Weights of a small mixture-of-experts language model, trained from scratch on English Wikipedia.
Size: width 224, 32.7M parameters.
Experts: 32 SwiGLU neurons an expert, a softmax router.
Below are experts of layer 6 (counted from 0) of a mixture-of-experts language model. Rows are named router (the router's row for the expert), gate (a neuron's input weights, with its number), up (a neuron's input weights, with its number) and show model dimensions 0-223. Each number is 128 + 32 x the weight over its row's rms, rounded and kept within 0 to 255. Numbers have three digits each.
After each expert's rows: a language model's description of what the expert responds to. This comes from a sample of Wikipedia text that the model never trained on.

# expert 42
router:124101161119073121130132161112159122160123082153097156154158125166160114097170110092140118150168113082106194114176168164145124111149091080110148166121102156126138126164104191097155197087171122151138130105154168165123173088122147111149137067115102125141155133120111158037079146170178109170095097125075145099126080113134093152135097176101160106093142126085145127080103105148044149127136139135151144126109115169093152148099182077047123124134100090155173104082183110137122128145131161180083118111139120135086078207136113154087172103169119058102131152147158069157122152113165106153149074115169115083040103122134100120161122141152088105076145119131195127128149184137101168100141
gate1:104154098103120153096123123120083142103052159093054118154128171147140167117152122140123140099121127114185131120108178143104097071121155140203106113164135093122097152187128152082081133084137120113109132148176122165192159130078078100118157110135132159141095190101135112097072076150167155087084151085127138081104208096196119067102125117123152105096091130122134111105108151140133125122077161167096143173105108109077121139130191078110090111152145096171125112111125200154106089163098088119109145054090122127171143106106139146107154100228151081139139113141143133123136126154076097112158066148106189167196153106100111099101115100061126136104108118109123151061172106111096135123103
up1:154109102101112071165163143080145169149145153106054069087122124108111210093113133052104159134183143139134098106095146119164150132156113082185097093113086138124128067233151156073111084088155162108127132135099090136167115152092155138123126090178142104144111147121106151123170131120095121105123157121087146084116147140095090132102104165141151133076088112145154161165108050126076120144165146129140154144126136139181089073120128090069107177100161140064161153132152131101158119154169113118150089143055100096095215135135084169155148094125095100108123136159098114098163156106150165116136104201184139162128196150111130122096133072111141109088201120110127111126125115120119132078085
gate2:120154132169115140066118142148149086074140165121161130094098183169107134087107180132114067128142144114112195178103103163089103106153117124062143132170081123073140150184110157155142189112173138146127129115143166117112091098153141062195115128178117163112144071154128044088085120095097166107139064096139109112092119161130157113157072116107132115144111151122140086198122147154137145144136142166124112124159160087083158102139118107117127138163158119162129127112100117157114120053081120065122170108134192118130094114160101134104159148083185088136125175122047110140121153123163118065143095121067162119137030155099175092108129159117076138108157192143084103150139102172123152122155
up2:191100156098121160172125130133153179159099111151109059182076168090101124101143119091118122076140125183122093123110141171121152144116126210130119118127113152131113108107124172152159102160104109107118121124091121116129146157086111181100138122157155070146089149021094144169181209120085150099143152145195151139209126089100127139120148126143086093078102084106116074076085173106103103155109110102150122088132091147157108140151143170114117122074160113085065136144149163155106154163152145186118088137135140133165108121121127156122100112109051146076104137110153136087130184126154132120047124165144126167158201125131117111123138091105130090150182130098131199186118178084084102130154
It responds to: Vowel-cluster pieces right after a word's first letter or two in names and titles, like Br-ea-kker, Dr-ea-ms, F-ol-klore, V-oi-ce.

# expert 16
router:107169115143118168130077105150156149171149126146080108107099172158170110056129103114124065129140164169108164087181134099172156114125119073096150064076152076139127099141097137140092141129159134140214120131155112061182164150145082125160122152078107176052131145114149158130119112194053106100154096143131113134219129128165147175179139101116125136122181169138099084083111099150121082106105114139100091156151164192110143121146116094151089156158118154140113129090181126137092140172184090174145114144122150159156105124088072109059154139080128105161159103122117170140139070118104136122131120107100161132112124144099118096161073195131114140138162159128083136178157139110136219122104
gate1:115189110122116098174145170152104090145126166120125134138165120160157150123098092094159136167105146126196140136191069126146122121154162129140128125140128116150121222186165116125115123138130114116076106102120149151097076137131133148171125072121069104151106094136156079125158146123094083200143196178100151120148077111121153136079065075126131136188149146104171170117092136130128154144175129142112083053118116127117110140151146125105140079139145099173091063115126085174095119123179065175108135187079102133178139184119083100120169079104124149158089115105063148118155124131174093143115131127119159092136109089080119126086149187095143087078112116133077175149074183092049122137149
up1:178141159107097158118108086131129184107154111101121106109100098083154125139145157148145138089140159110093111125116152162116162128163096131114132119122232154099078089115097102132138131142114173183148142093124125174164169129181104072138134140151177180128155050107178141157104180126140188100152089214143149152119112139123130094095219090103115104140130097135039095107122120146164150158131103099083115195146210139088108137152133099139140124148110148130182152132123110167111093105083129123141101094090121133148150141179213150060126162155143170137110163058089155138103170121139099117117074140081107121128110180119168087122149136180131187129166108090087085161135089127139110124062
gate2:156098146089168065190135165157089086085115120069154104153106115103121195113119079113108110150131111101103177164114157153085137132118132160153097140124139183130149218106144192169139084122141128087071154122151154119094110136108121052125106120101103089154143120096115116155122106093112114119119168112105103113158141100054085139091113143096129141195144078134153197113151093063143129168074122160176173138103145129183123070133134165134191149123102117138084072130147064061094188156139158125147084105163083121097137138139103122103120141113136092122184087121135107124140119103132165105166172062082127134098159149070114153120137098113102071126146192120171139063135165128156155180093
up2:103144137064114164128117167120179134158127134099160097116087166118132171157086089088141128125199098146105185102164081118088141092104109179129136122159143086116169102168139127214104160144178064122143149114135130138112129144118091128177121074163157089114170107115156090202141161151130075136150032142189128121106098167163139107107138135137136112157198055130101051104071135102143169183109150097092087126095142192129116123125133100173168131097093084126127117163134123117118129112113153189108150124156151103147091113080150071101125092142112075167126139084070153119116110123046180118122096106121082079124106118081125160163144130094156102106088114148114145149054118153108131138082
It responds to: Articles and possessive determiners opening a noun phrase, usually right after a preposition: the, a, its, their, several.

# expert 56
router:111053141117145121123141146131155082120090119153153108099098132129156111113117116161082102102128109078152128169073132092116132117052155177143179096108141126118171100075152137120111101110131164150068110089177092126146155112162206101086084085101114118082146109103178078108091100148067124120133150168112091103117146134175073078131091136162127153148067194136112117120148089130105150113150086147134118088152121082189172136109080149120123133113152129085097169140141078154137214109151121121131112116072145198111114104139179083166092126149167114133158108144173105091161178113132109156125122056098130171157059131113095058116149149182106197113162164197134149176135092085149093132139
gate1:115165122140084143139102126197136103110125100189146105116168135171113092138116121113139230177197126125098116156130153142134106098074123153121158122114107114059148147159113151133155052123129109115119170161159090112057127135084118141150124120104104162127082131141116132152141124144165081117153147124160129106157167104133127121118111116095106166100173164139134153156120114103117118180110134077161135142236119069155138112099111160119177156170201120143194136147153183120194177108153152097125090070093076106172124150107089095130154137193122168123137118133106092052121110088131136140136134109175091197153155120074183181071192161112091103156132150114126168116176088131054113118116
up1:145144134145158135103131140104104208154103196083139122124112136137085104059150176119069133135085104121134118134182119144143101173161154077084157129097122110170107114146116163144090107141182100179163166128160123099157165190143118097115134111136098112152168138112091132119092196097114201095128164107090121145120136096086097134170157105170084114165132104093097111135134180208108119078101124165098118121103099204100136175149100180113165138122126110142131123113125141158103156170096074156071181148164100125112085165162122130088163115068094123090102159150112169130131121162152174169134159077100111063090170130188127126177109149080118147072118102104110065124119059091132174154193
gate2:144108126106127143123159098104109153143129139121193159063113139160116092128163130120081071093181138121148096129093128060118109146100142104136125141127105131074139103082061204069124113102138115103179117076152126166172083117109180085114073079197090120172160130103134160157100095090178186167191096176108142092106150132163141175121082141097036131150107087134124042147096097161141124122128141111114197115123136137128099092098120143171161105124158131122129133157118148139102119063140098068115097131063082180120097130198139108110079172095137119162122110126169077066138118127125052153110175093116130143141141177079142119164129160146102164122179143147101115151111128141160104145158
up2:233139155155092086046127158167120128069124084088097127143088151140126180109099097173174127157067129101145117143149155143203123191164149142168090117174147128127159173171179128111119122105115177128106135162082068117158125074154123179126129137171156140085135147116066121117138147140125118067120136099127118184173139203113141139070149096183155147159088097172155111123113152123086143162141146154151158145127148132142102078106064080121079107128108166099145127129162137109150072137190137121091153087110201119164149136107094132116136170113186146104076093086105172101108145159148109142142141159124142115082094135140117117131131142122136077156155161093140081181219149126110140085084
It responds to: Time nouns and year numbers in biographical narration, e.g. "That same year", "the following year", "In 1994", "2005–06".

# expert 31
router:131157132129103067133070084116125152130171084079107217116155132086093138146170177143113090137171067110087129161123043185161125134138190125114084144140098137096191133169145164107100135118115120096169112167138098142163138144115161100130163128105110116121161107108145117170155141114137135058072145111133118148080145100158164107110101116205077110144122107129121157134143154120105153135137115110160126148159143185113124138178099173173085128148090212117184134152128164155138094177168107100167095093117142104137149072161046150144127125120136143135202134130127145161200152177096109134143133123179149123184055151129165113109128192055147121174082168119152109102156156107134084154085
gate1:144164091192125105144106114072096107132145177139123134105099105059127167158143120091117141151203128115076135112082110102136052141170123098156153094151171105110080133112106165110113157177135137084149130120080169058116109089135122083142113146134125140111162134132101134142154157092181115107177145095109147137146106099161111134149128086095121103119141078136091081145104097135119191147163124109118164131125074122124175154097118103134199116152125117101149112119121112179081147166159087120115125082096100152138093197085110128142094115113110118145161165212094145130187058087101121213146131134134150114090153076076155052088122099088167127043104126068137165058142132158129088164070
up1:068100116115167112128118121116151141091145166158158101169144149180138083055122089121188137131093138105142155144170117169110159119095107176116126155044095118125088168104167167121119125095104096127166129098136161185220141135142187126141136134062172130103159142161175116122120170122110125133098148150099141078125168145135146159036174180136132105134135132102112162107095162128115042077164152131125124152121167153125103051096084125135106105122120130133111112174139104125164131068091171070125100148163169114159193053177156129112129146156147188144081088106158133158114158106159122044105116138183154143151091077113115124154111077151085154110136150184129085154119171125116094160131
gate2:169185164137125150130130119167165095139193133130127105101166178130143125176104152088139191121112161124150114118140077064101148116108061110160151113091140139073124185115131115184086103171159126089125104151159138099084203166144107129087056106116090120134155183145128085116134112173114106126137071114183130098112131122188139160107135157111169067165074166095122106091112212191081048152063143140125112072113145085117133156078095102190108182119123168157125121158141101168084100164133107131121129165131192118141141121153151140121100149122166137090110137075172173091127071165089106169087110141076117136105106115114126096148154120114118102146119144157142161139030120120121151132128
up2:159141147180159111196126111113123106107120076136098122116126165128181151146087092183085146171052092116139133190101109138129086096087145136153178158135153104111154114139153100140083193135090099144180150161152131081124128170142142116127163141158124197129048140106163111101086187088102105138068153129125141135171186186190120163099109089178122146130084150119131168145151145161159121133120107119079111122190052144133118164080174149168122159101084084117136100133138130151127121089141141158127126157110078118114068104143167161149139063159132149127202142123142146096100073077117091108101215121092137112109171140107126099104054154120137159102171140106144133099110119183099095175083
It responds to: Inner syllable pieces of long Latin-derived or foreign words, e.g. va in preservation, co in stereoscopic, da in consolidation, si in comprehensive.

# expert 50
router:098140149179130092147171112120141147124130156135079174132125126069116115092123158142134154153119144129123098179119151095105133091124128108100117152138148183119167127132168207131135124071160077084152141157107102189157069131106172108147130097135143106125138179172107108088129126056135112093139102113122143193093170139095140097113098190054170149129184115166200143162170148123117158159143080117079103174107141151106093038160103119073120157156143158159068173157158113098103110129118102137157150179100162117116154132144139126161144110053114125143118114110107114106160097106091123081135137153179103174188080131079093065136216147139170084106173137170123081158108124169086068154095
gate1:102093174175157136112056129140086079181134138142092169097088159113141141176196116110088146169144064180112124139102113124127107118140127134128127142133138066153146138161102130174058134151142114080159156081140129106092135163103172048078088142108074123154149151117074151153071139112135143116136087077128098152164090117177076112198119141160072130187134120127110153086114119124108076100126100080091116148117129088095171106058142109157112157110106129099124138143137155164088110104194197137152148166155081107157120152127172131130106187131124197130127085141153123120106077089172134129118076126115125112113149063122124115089172117131094147195123105057137126167190139067143185149107
up1:132079101111158112147145110142121071096136143124137150060088123077135138136137178122144114196163132100081089134108184120050116095123043148093125134129188056075155133160136103165115102164152165148084177159128135117083101129096114073100108088084087122159186163153086099097104188107099079138096153127103098135153130124128108137156140136121128163131155140130117129140132133069114099087122159111074037122131113096081129106116158049204190102134118160172071149124102113151075146102179069164128136152093161115161126165100128188136115115102151189147129113174129118148099143087142145068103123133145094165109131022104110151168159144127098150115151096120163140168122118131103128150126
gate2:153164164126133142061060173086111072195099106160192135118147161155147139171145152150143149156107154161173078128116161132161081073213114145108114120180131120116094154192151113120081168112127146163082142164096107136165130124145145059102162130054182113088109138133089097116153125080075123105116141128085147114169200123098162148143173096117124109076104142176144138115159111157095146122170153068157130113092144083167131132160086167139063129123095178123092135117148097167168057133123149100170136150127057187138075123146158106117132175073150102125121186092145167139075071097131139139140177113146116103111159163118090127119145161140145175124139173087122079087132098099120128115132
up2:132074118119071089164130138114175098111110156190163085121081121128155163114181107117122145221132174188147143113168079184122132114083109150134144151100113102160137162126124099157095061066087149111108128153137081120128130072140102134123132145114151136142134096162139068073180143188046073110078138142127100128133156127108143103182156111119163102124140089190104166119154118130051117125121148085078089180047135089123076157118108084141091145085073111132128095107128141138141164138152113139165121212100171195143109152094176163079103164115125138121109190094146120153104106146100079101122174150114162149137131155096158116161123156120106114098082133196144109161084133121116117104085
It responds to: Final noun-forming suffixes on abstract nouns, e.g. sed-ation, det-ection, consci-ence, bel-ief, plus nouns like system, method, services.

# expert 34
router:135116149113109132141117128140136158129171104145142071126067186150131144139083134190113142153182117142108103082108156095136139118153107137133105091119126102106157085121124128199073103173141130153170089127132101092148144173079137107143099134137107118122086097119152142157143216170107144181185090113157066139154180113112079152101157128100128085137133136127105121038147132101109085137153155055156091100120128157125123117086195113140139143157110131154096119155185139120139188160110116163074142149085156080134067141109136051106110167118106119172132111133056160119123100145070130132130115084012144077137111171161139080160125127127143089151167095096064188188144129134147169159072
gate0:153094175125121095145126097114162160097108074143135147155114121142156097076100159141194137138195151149172157126112123143098124127168137137125174129146156096115151090154160145133106195182071108156161127104093137121132097115117076163194125117083115120143115099133117142126081130167144112108150145136138101178120072174157098031133164157164149119122123214114111148109172160152156130105173174130122182115135065164129126141135099134166182162116118113092149030178151183134127123105119107136098051166176096092099139128096158082160103118158210151194089083142117142199173121066101129166153086129096116160129167109116117188118109119133155109137103103111121103121098090079058146121111
up0:123085139130099058134115141178164156040103145124119190144161135138098115119071140125150147159176148118160159157124136093122116098145142145108143127153149093166148101146113156204091130146120162131131134123124093075149131152129120129139108101151125150172129150178096207120144103104136109185153104155154147183146116122180099037124115139081080084125117167091119124116116138147125152120199108073158108098107085143198139154085151165149142148188150156126157075201140156137191138105069157137094053185130136138140122118102122105171055116184175107122117090119092113180106152078115130107155156176140057139129182121116179146167164137114156077144142090161169088115071089092147122124120
gate1:141124116092081124090087144134156188069189144115037156085160135093111142114122164117139120116118078142154116129130127132120191167115135116091150082131125091126129177147159147113113178112101173151130112052162127116173136137158127142105104085186092140064147181148159097117094116166127142096157121102148158107117128177159130081091115195156129175160150091075099161185141087150175111097120061081086164141139141149100193077125093129152124104074118093079111144124112149065174088136192135119145103107090146107097080088174103123145153114132115170092161100153171133142159188144121134126121133118098014122093130122123112126140146140093117168126121183194179129155104068168116120150132
up1:127108107115178139176144096114147179235111154095132154103101110123082137112167143087161127134115167144093121133120190173085120129106167133123120107119075134093127170096122149121143155099156089069106128165112134115157135145139075188208147147136142104165109149149107128131117102095153080165077150129146143147144127094176102147206123103134143077140150132136151132104148155080126138160129142111114107144103134119118148157148156153082103138130064152070171175115119191104112121109062158091098188182167098117132164113159090129169100093099057103190120151125180105123130115109203148104132141105152195045157132123215090154192093137142155122123082117115105123123137179122076132082194
It responds to: Quantity words before plural nouns, such as some, other, any, several, many, every, notably "For every 100 females" in census text.

# expert 63
router:159100113138153097125094095092145160122162136090066211174120108163141146153204144140147081134102050126108125160134134145160147158121155072092120114134143099106118117118190138140122136069096150137161149200118181155163142119152187120104115065117129132122149076116137118150122162111140077101040138087153161112060131075134050110147150105164095097089100110145137114094102102069118152095090173128106135149140177143119095145103132109136146121088070116129219124085132103152102080135108145100157101111139122172100185106137140193161047141182122146140147122153198120118126075113075131130108134158175068112161106182116121128102128112077161189157123136128118149104162157091089112140130
gate0:146101162147149130079188142145152136112170142145188113132160152132150193133035117130145118098108096143146171135102128129058136092178117089078115112111174095132129131170113087076129094139096158109065137132139135137131144114117132103086175104116142167127119191122136108079131121043126149131132095146129074125112129122164089112195142140183113150137141100117169174112124123073174153156136092127143112145135155080105136158191172117130071096114064095106158084155133206066135171106133163100124137162064168103184137090112118143115100137091105148116097134158155140113195134121147157166190142105158132114155124159156147108155230103089129161183162123171110123123142190187080172167123
up0:113112109147172082153137156116142155107096206084082164116216170129090094163123098135110110140113116123175096111114201149182146086114102136207156096186089131162145136191149121120051190127143157165126104146102112146110143107144108148123060137137075111157122161149119117144129165099108109112090062096076150082116101122112139212155056128128194161123095094122155151134132073142127072097120234151078124132178091127110148083102126129144161079138108117114130094148136161159113121111187121075168077094134115144152086140149121095087115131153112163122182170102099125167184150159114142098133142060143128113085121155110093157143081169111102091142151142165129144122139149113118156135112
gate1:090066170094172194156113119145144117187173075145179155131085212112113190086178120078190093187156099133102125109199094103145139150079118102122132164147146160157109091103170151109132127104141104144128040093165158134171150129174120165168131105112132140093051135161147124155096126125094123163092109096146087151067124141134187069195125159114126137142093133150116126110137148116084126167122115134204128097135116121122128143078169087080123127171129129089100104138114085157141115091148202144091128126137135105152148160172184108089099080148087153126151215096150094174091103127129143183078125162108112117122122154124097143096176117093136139132130161160073128110171112136138128179118
up1:056099157134084075098094148205108108089088096177113127173117180096123089116084112102161136170118119106142098138136086114077136104140084084121126112066129100127119111042147114119148146114134195118164103137134142169082074143070125107164128139165113142132136119111108178087084113141162124180125118160191071166128121131083106127090111192165111106225102102174146124107158107100154127163052088082150120156124137108151063093168141155114153088135123143082122126161099115107140130096086137152098127142098151108133179125087128097159136130108091139130105141093135094141114180070068151121105139158040122182118127118140146093095078136089125121066153077128153137140123169193070109128110
It responds to: Final pieces of foreign personal and place names, like -ić, -ović, -ez, -na, -ville, -ston, in sports rosters and listings.

# expert 23
router:130102123076162082137096128153111117158120105115109122142159190106128131145145118137167127118167159171140158142145086143098083134124142143129057075138158191137180163171168148177115102140202098124110150104151134115138127088131151119093059144142164104148174182109167125146180116151143112153160142078131152121099103043183142063101146142124025153152099072109153137138104079149128147140154089144176142138045121107092181101126132139141116124173136215099128147115083128180086097098105131111165128128143142144116166102128092087128115136176117165140139098163126177112176146172044128172096117146094128067132104105150090087093184155120138144117131139130136131079143205075123072118084
gate1:102148135177096085102118123113154102125134149120209123112189147107082071140134089092145105168133155121102073106098138115106062149114128117109111100141106189161135169164144171098129136110200122151090118136144133149103098142140185062156104155059113097128130165119121116114119035117175123038097127099099152107088160105136112154080069152106149087078120087149178134192101153146161128139108133136139099159108165137087128107148159075130125100133110162117109075130141109030182126094075112163154118041106140134072153115147083080120119108070217135107139128139092110154140130167128118186138153139132124156143154157146147155137100157101075075168131150134086083103138155093136139098136
up1:079104116173187088098155104150124135156090128136085193128100100119162158130132155160102125065109134131156173179117131100116142083156159112100069140148168151151125075160094065150092097122115106132179165160161067093104053162143107091110119180164107144161069106096122177119142119122105121094096142119186122132143146094157111136159146118200165116127110192100133120151124047135060022139131119125094115139103125129155126166179116124140138112210174097123151153168149107154126153117106090116140149199158132120120141156105183103155129131110150167116155117124137115136066149095109152141115176086181105177180158122116186101076121143136090132084069158128169119109125081099123120191089
gate2:198109143057112097153142136114188126116107172132153155164186076170118155121147064195147115159182175101112107151177092084173115136164114128131195156099152153121161172085148144146104126157141156092143151102148109087146154124178168126054131150136119131154134137166112101146111165086103139072096143137147021116105117153130133142118163098146114129146169106157057089105142188132177112141142124120172149141091136149111124158148056092140074118211102105115129146150114144144150101083129128135178186126140051110129082144067164121117165136095148076100145169106138146159111131140149131147146106114080132111078115136101120141072140075173100096162079154140100161167108143075179177113141
up2:111144094149131138076094187111064177105116152138081137114086118092141078165133123047059061124142134137121115121088174142164108134135128085150112126140092102104071132115073112096121155151134162127136135103145187123180149147117095165151138116117111119135068106146112145089057098173150127151128170124111147141154088099103138143143060147065183113081116145186185156155157079117185154112134107096128133165114142189112121152145135094129116148070108142135143089083117040119139150097098144083101054126086097105151145148197095122131142136140172069095121107083118180119115124173183131048136144145148133195085138103142153175132079162158122109159114088101115106163121106085121138160189
It responds to: Middle word pieces inside longer words, such as ter in Veteran, be in Caribbean, di in Credit, plus heading equals signs.

# expert 37
router:129168156193168114102079114145115145129163155137109078159088107181130111126086073134179126100108127121117116061117144092141191116108069114052144122136178055155126086109061122105051177146090091135137097089104084068139098103149118192117116148151088123089104079107174132092167096156088097097146118111156100095154086136136168147116170157161100115146121136105099134095134110098153082116117152096156121110179184149105133103142125113134134117127067135153124098065133144093139165180139096157079117070155125119156132111074052054131126174102160076171116112066112172124119075116110110151147088084096107150146156075088106161159082155121131163111098177089111123133115122120179158149127
gate1:100124135119150188115136108146149148103116196121086115128149164115112084096134123174138116180213134110103089150129139117120115093106138139124136146082118088125158170148073128149139120112145129129132122081157090116063143126174083087114143099109109110126128094165094160108186119166126144121121154078130157117047093121132113052083144161156064168138093176127149097119121114182180119087093131092131144107120147148150157106105150130147191113131108133116098147181098109059143145121091120177061074140083138166108069105122098095061229100144118111177204107081082116119159164172153095143121077097094131137071081097112185091127128117166131175121143109190093080152101153154172142120148
up1:139084130071094138165122157177168067143159118109060161136156175118153159115162146130110143147110144158098168130165131149145185129103115117125153164086079115156111064089172146178112111139120145148168107128129153148093091023159145186137110119081166122134126148077128128143111128154143078056147097107133153090157126070084146200089171140126160140105091132172122169103078092134110161119136170108118122156154140133092171140130174102129070186175139130164113150139139126143077104086147129132143136117075152173014111120148108125151104184111134130142157134125149127132122096175080123166108148118080183134125127096139143093141138102149137180163132140057127154152069200073089132057110
gate2:187144113121103079138130162113134088107173095148108074105118126098124117079152116118195114157155122125119133148192120138109128136169135070164148068169096123167115150162175135080136138209092157113082110134196082138159158163134118214156159082120167170143073176066153141098170086089111120147128184168082122151138095119136156086129109111170142151144136109181119108091112152110150140130089125087163075091174152193164137065126150127125117076201096129134100158121135189177147121161109119105115119121158192150108176104109135183157132091122088094102115132177137170120106138110140108119104163072135121185112159108129104107095088135192138131100089151184095169142132133072123078148176
up2:105172138153117168131097109136155139092162124095034132131145125210140104137109155120107125153123127143138152141135083074113123113154100163073156136170094064113140159101120142110071135128152139129164087150162096099140113101132127097154110032105075093128125091075123114162146163124149187065144121115103129118142130154170135132120137174127110170174066104132068196118182093149069087115117116127110096136172163101161099111128153127091111196065137098198099097126160156127097187082110152143090166133123111123194105104126069112183155164106150135159144082106079142185133121124142104091136134126097086126181177097109095146147127175132135129109168143132126138172101121208201136102063
It responds to: Articles and auxiliaries in biographical predicates, especially "a" after was, has been or become, plus was, is, had, became.

# expert 27
router:116124180126118106108126142116138106169145132125148108106119091099089206168130139147072107110126121162160198153126143068078101138141119138128098066161155098160139129124176195128130087161158162165144116169129177113139196114145127135110152156126140155098079114114149052210084160120099069050078135188129065077085112153119123107177158107113204119124107074144149084116173130118103103149154134073113113120113110165099122107110137098088101097060168117163161138132123092118087166113173122093178159119117094162127120140079114091126123099119105143070144137116182151149098116132108169175121132100126172166113126165199134144190112131210129136194118134152106145141180099099156182129123
gate1:195088205121031182088087157118139091151162069134145112135164175141142102112101100103200098168098049098126150105050147119103147152127158168132168087143100175142089114167118156141083117123130156160119154066208109148117170081149079090128110111096139121088110101094139125121159156090141167120114108108125135134100124106165108114123143140184101130069090085082089086108137121122147158126072129106143087131117072084154163150117172134127140158113122153119134177151171118098144135082092089200115090142155171129120111114097154123148091124125134158088120110130124109108125156127095073169163119093112046121071105104126121103128080103140135125104163143120127088050109137222167131099125
up1:121107129127176110115124081149114136103102092132164188172160129068151093101139077158175122085093125125097114107173112130123168194106101154124136121090170150086190164123145128153157123087125150152135139162178149091197101096112115172136123159124134085140131117128187101162142152133110108092109123084129143150077203203139110106107147172101112158146163178164098113170127129057168129108119151188134193151138147189096118123123124136177153109152113153131102130110137123136046091124081135101131091043175161162125126119130106087113104176104119149129177043130170168146137103088196161096147153098099175127094083114107100117169144192100162165181158174131147114153137104055133157141141
gate2:185175150146134108167104086145126158153189165158132126180079172135146129106145124175103150124138125141134139141064134116139112149074110174139153132156125141117119114151083167105077142114110104091135162087161116174152140145216070128114137107140135123089138149144153085118126109207128179131134115111147133101122142149122077108122081181134132112063119125092121132167111146218115106131138169098156174148188120122136128134142173061106151127153135149151072208179175150135146230186162161155135135124123189149166067127125214108115117122161144067084121125177135123133154151076129088109107109124132123078120098149083201130134072080156148158120188109091171098096124175117129122145132
up2:143137136084142125111185138116135088146123098176168144153097156113115146172162150134093128122127130162112126147130154122116107091086167151139097115128160101133140068155116124164117103141118191085118085144144060180068208089134120171120147106155116164134133169175065130088101181188134170163132105120052143123138119117169128087160168178138121115136051110130149068176188099117163085154163135047127112093172128116157129112115186163112155102179156131161101143182144125120131210111172177150125102137084158114140136058077157114107128185090176051147173142159110140103136103166108149122094071125103153134078110163164130105137128103105109091149217149136122126117136161120125093158088
It responds to: Whole numbers in prose, dates and tables, such as percentages (67%), day of month (July 21), counts, and statute section numbers.

# expert 32
router:161129157130089116131127146143127078113146143124148137068166204134130100161088117139122133192074104128109130109135165116148111153123137072122107079128121162125162112149156104131125177081074178204099168137187161136115157138100137080077087036076153099146134073086147129119156173108149146143158102121117119117067122043133095122079210120148146186133125077106116097122115094200104138147161105115138148178132174107116152085114193113168069120142161155124126109116177156171098081137122127139146070146098148091105149180148097155191120134155101135069119156138136152156116134122155152132074109102168140086102121165099096180187146141097099149094122075153150117131122116179171130057121
gate1:168096088130101166112152097092157074070102103162134098119064125119112118122187098094125122131152114142166127204090169103171048122086141101105160140115115100085123171191105172158116154130150148116194089112173110139147144111125110081119079106128169189062174118143127145105127146086165190095140153135101136204095130118108146126088037147104084124112145129123106077069103161142142131177189089111148108167122105139123103148129123143169131130141116101151121089165153149160105112140103115125160112144103141120121140172101122091149140114124185108167252163135100133109108091100148144102140060162106080159092120128127118095083135184119076153159144160105146142136154137160034101133121
up1:158096109059128156177100159140098118091104161171120155187165153165158078120131079134171128167120087090113117124083166135135137138124121116072069181132096100137110039130207167125141180108095125135070161090125121090107143164126145152110097119134119156120110125143099116146186092114104131110111129124148148114133108165132097165150177067210105127121141132079110208118112110122163137132118167122108123124134085185138112110132129138088125096112133117117111118142145129039131102059135144147148079134135139176107097091150120162099143099115082123107061097080215126155079126136150147185126122114152164169125109127099141165050135148155091139108143150084177101130194138138230174175123
gate2:110112156123136147127158164145153143196079145194125106143097106056097153116175145085169058167111090178141133095176071070070145103118144087085173153147156175116121106112158085100109135179107166090159132162107088170184189109091097109136102109191175141098089110071173139116128121139122153098120106172124128118118092135113144129139132154171077128118111174106160067108128156115166162125092069111179092114153099120195093131128167179127120153139081122064160102121111174141105116187167085135103141137135131161136098119085137165144109154070096166156178116120140155126104141100161075137122061114083142069096180115093127115113156073119132160128110114137088150072116128129063131074137
up2:142194132144132086167133052140152051061162102137135190178189174137121099163086088152108149094132078134142125173152121151138121170095137093149064111138080097140145112044108125122149146119084157138128142176157114203125135140164176141146149088121208072097168108106147119152177149135171151105128100160200109114077094105116092124075117156157099159107145155087143148129113067156178155125132111172149209157094121115100092147135116105122099148159143109126147121155177091098160104146135079136177054147119115110081176127122077139139153127140136116078125147165159076101073095091125118130183128141135153124142102136092095185131163103121145156147064096125121110108061127124099112104138
It responds to: Short final or inner letter pieces completing a word, most often "e", e.g. sover-e-ignty, lim-e, Rh-e-in, Waynesbor-o.

# expert 58
router:116106134152150133132142136143137087122050129151099167093121139068116086123085128092130204170211140129151140174101163172113125074153138145104191098121122142158120210127128151088110222106173128134099109107128097177083125150092115064188059067082165136139178142159124086113135110111119146125144120117119117205076146144151107113103139158139095090166164103111143154073054190142137159154145126086135098077165143128075122113091117132118148107117195147151144142155172171082095094115097145157098112161133089148165059083089154145149128116105115077146160166138137126082119129081123134115166112142144168181128123117128169142112131139081130092102147145066179147157144070105083124133109
gate1:067063139111102147101141121111127095103113197147141139075133166099084138103140133128088120133166132096149135129081117114095140133153131185071102122158115104138077128134095119178127137130168138145103153164147143083123076213166133104126154174146152168107193178144121137198113191104189141086133188113101141098129109068172135117066108161090115099148138123161069166091085151072112105104158121106103100102154164141130165145108083204161126132159124126092092155164081138162138187159117105145141092098160170127138108116074145130102183111138103135103121088121120151128096193104117110084099107118116131143130082065179156176138143123109157140084051143110167137178142077215107131102086
up1:122163070193122096107131086093096146088150171129075131141112134129105154172106168092115041149116124077127155115068091091122099142112142112164144160104146103162180087093120139113120055140115174089142092132153130099161175120147111163118086068142096084081117134156126177083087087140098062162119064133150113164159144213129179131139099086093086188140133141141139126154157152141138122141089132099086115140154091104144107118151140084159165099146099106147064131117188119115159193092124144137139202101100151106125169121156120087157108158124100130153159070116152157142141090114161160191139138116145106133112127151106096111160128121192132146111193039175085141135097182109139111172184
gate2:080091125143140135141185121184130133160125105184141148119182124109109132144091157143073156131115089153160090129197137136175213138109097074138083134137123172118178082139104167178156129100142152121124102141101141168090120155182116106129154179120161093101082138207164129099120107166114132121102209126136147119108106102126084199070146143082123095130121166124196099126121074143105132146116064103076076072160128148120107150143163138079080161112148115158118152149147110157088181138087116130032060132106165077158150106148120079169113190134138091140155162135113066107112099104107121144168109128100126174128109139081142065191112134077144142117114104105101095112158106165125111163102
up2:105109094180120167143128113129160159147069124157110130146175144096179075143123188069129211112142124196153137158139106100099136114121128140111100120115080131164128143093115164185118090103154148173101055090132129181106124085147083092136084156181168092116087151199141110152134127137153103134118143099146145160119076127202105154066103160110073137154112102185147132120116122128182147123122124097109059094138135095118088093083184176113148117117146105100088166177172159111131105130112139147068117146138160063137127063110119078148108122108087054178156136121094110082120146121082115166115145086151142139101070131105115121159149149066127166115129173076084112086119065179111099142084
It responds to: Labels and word pieces in infobox-style "- Field: value" lists, like Coordinates, Born, Genre, plus British -our spellings such as Colours, Honours.